config = dict(
    d_expert=320,
    balance_bias=False,
    router_bias=True,
    init_std_router=0.0225,
    n_kv_head=1,
    norm='rmsnorm',
    init_std_o=0.00335,
    beta2=0.99,
    lr_head=0.00313,
    decay_shape='linear',
    final_lr_fraction=0.0,
    train_tokens=333100000,
    steps=7208,
)
Below are experts of layer 5 (counted from 0) of a mixture-of-experts language model. Rows are named router (the router's row for the expert) and show model dimensions 336-447. Each number is 128 + 32 x the weight over its row's rms, rounded and kept within 0 to 255. Numbers have three digits each.
After each expert's rows: "mostly gets" lists some tokens that are sent to it at least half of the time; "gets" lists some tokens that make up at least twice as much of what it gets as of all text. This comes from a sample of Wikipedia text that the model never trained on. Tokens count by the router's weight.

# expert 1
router:200129084095173150097122116163127172123184132138147116120098158124170098061097097127148134067134160123135154131131132099121105158128158189127121173111159130099103113089073111064142175155110079085061185167150150094124114114119172145092105113155111188111170113159097141168173174168107134139123102172116119154117112097177155137160088111143
mostly gets: "that ", "same ", "because ", "although ", "when ", "though "
gets: "that ", ", ", "the ", "a ", ". ", "his "

# expert 2
router:096133117094120104133155102187130151149135166134130114139052138089157126075148154104125142065119034136145133171101152127080126076118151147121143073140129114139142118137122109110071167136049089131099123189107133151170117133112122161139125109165066186138127098095175118143182157195064150121078123145071109186084156153124166078135111108147
mostly gets: "part ", "later", "well ", "long", "possib", "opportun"
gets: "a ", "an ", "one ", "first ", "part ", "other "

# expert 8
router:175163114098172147135130104127058177115153116153116168096040139125116091107132162156170128093148137089172136143111125127111147084160136169143090142097120123127128108115105157177200121161112143102162179165124227127110111119146099092089100078121129121122138074128099114160112083152055130109142071184140131162075137072105158144179149141090
mostly gets: "through ", "along ", "executive ", "served ", "included ", "featuring "
gets: "by ", "of ", "ation ", "with ", "through ", "8"

# expert 5
router:079149065035065136146130124180157183150192073105104111125115133161108128055076072058208142141155114077114130138144140142142138120224098103114177099113139152123139141123152172080166121156133160100115142141125090064105178080172092183083131105113139147116142106117111097145139083152138097146156145127074112154110135106169168151140111172131
mostly gets: "})", "Phylum", "Candidate ", "Votes ", "Title ", "Animalia"
gets: "\n", "==", "\n\n", " ", "- ", "==="

# expert 15
router:145107105113157121140169128196149199143199128130102090075071100144194147110123067080137155098121108073122129061095107118121136093124188091105156112078150135174100115115136111147183124122078113123155141112100157151140167119144114141104136162093063174136106152087109145164120151185146129129170101173084066161156137140166106091098129156144
mostly gets: "in ", "In ", "” ", "“", ".\"", ",\" "
gets: "in ", "\n\n", "In ", "\"", "\n", "and "

# expert 11
router:169107140116091201093163167128140152167169115159076143154127156165079107089111150110114113139163107172090107126114122113125096090142127120100187076141122097133125115110107132122142124146084200097176181121124166090102134112125066114142167088152112121115106125142190135171125132159127152181132130122073126150094116113153099128122079164098
mostly gets: "'", "’", "ron ", "′", "aire ", "imp"
gets: "'", "of ", "i", "a", "′", "th"

# expert 9
router:096214104157118107092155110115110220126149099127124110157103129138150104080120169142158111097124145165182148158131110040127114133156155095165093095077114172096082128147055155111091133112101255125185079170139163137129162169093066120118133122101171126133141110116089118123075148148063150140168164132099074186096127137119157133161124128145
mostly gets: "House ", "Records", "tick", "Jr", "House", "County"
gets: "the ", "The ", "was ", "his ", "=", "for "

# expert 10
router:109164110167090092138176155204150190140132129102071119094133130114125104110142069083139142104077148121156143117121071121092153099134153130080103090119133136101027127115160169141103109125127140137164127180167081130120101162188066163095109103153123170150149085098100121141166129151090094123222141106144143126041124130152130128093163168098
mostly gets: "species ", "genus ", "sq ", "Mal", "born ", "village "
gets: "(", "\n", ": ", "- ", "°", "born "

# expert 12
router:116122126112114048090174133162081184117119172134141148116089187099074103127113149101136121057137058145150093133154131110112147087131110160120190144105187137132146126161098126098148103132058108110149136166125105116127156153073064196123151131112124126129139152067093150224112145162100163138118062162101087206145074105167137128132108210083
mostly gets: "they ", "he ", "she ", "could ", "You ", "will "
gets: "s ", "he ", "to ", "it ", "He ", "have "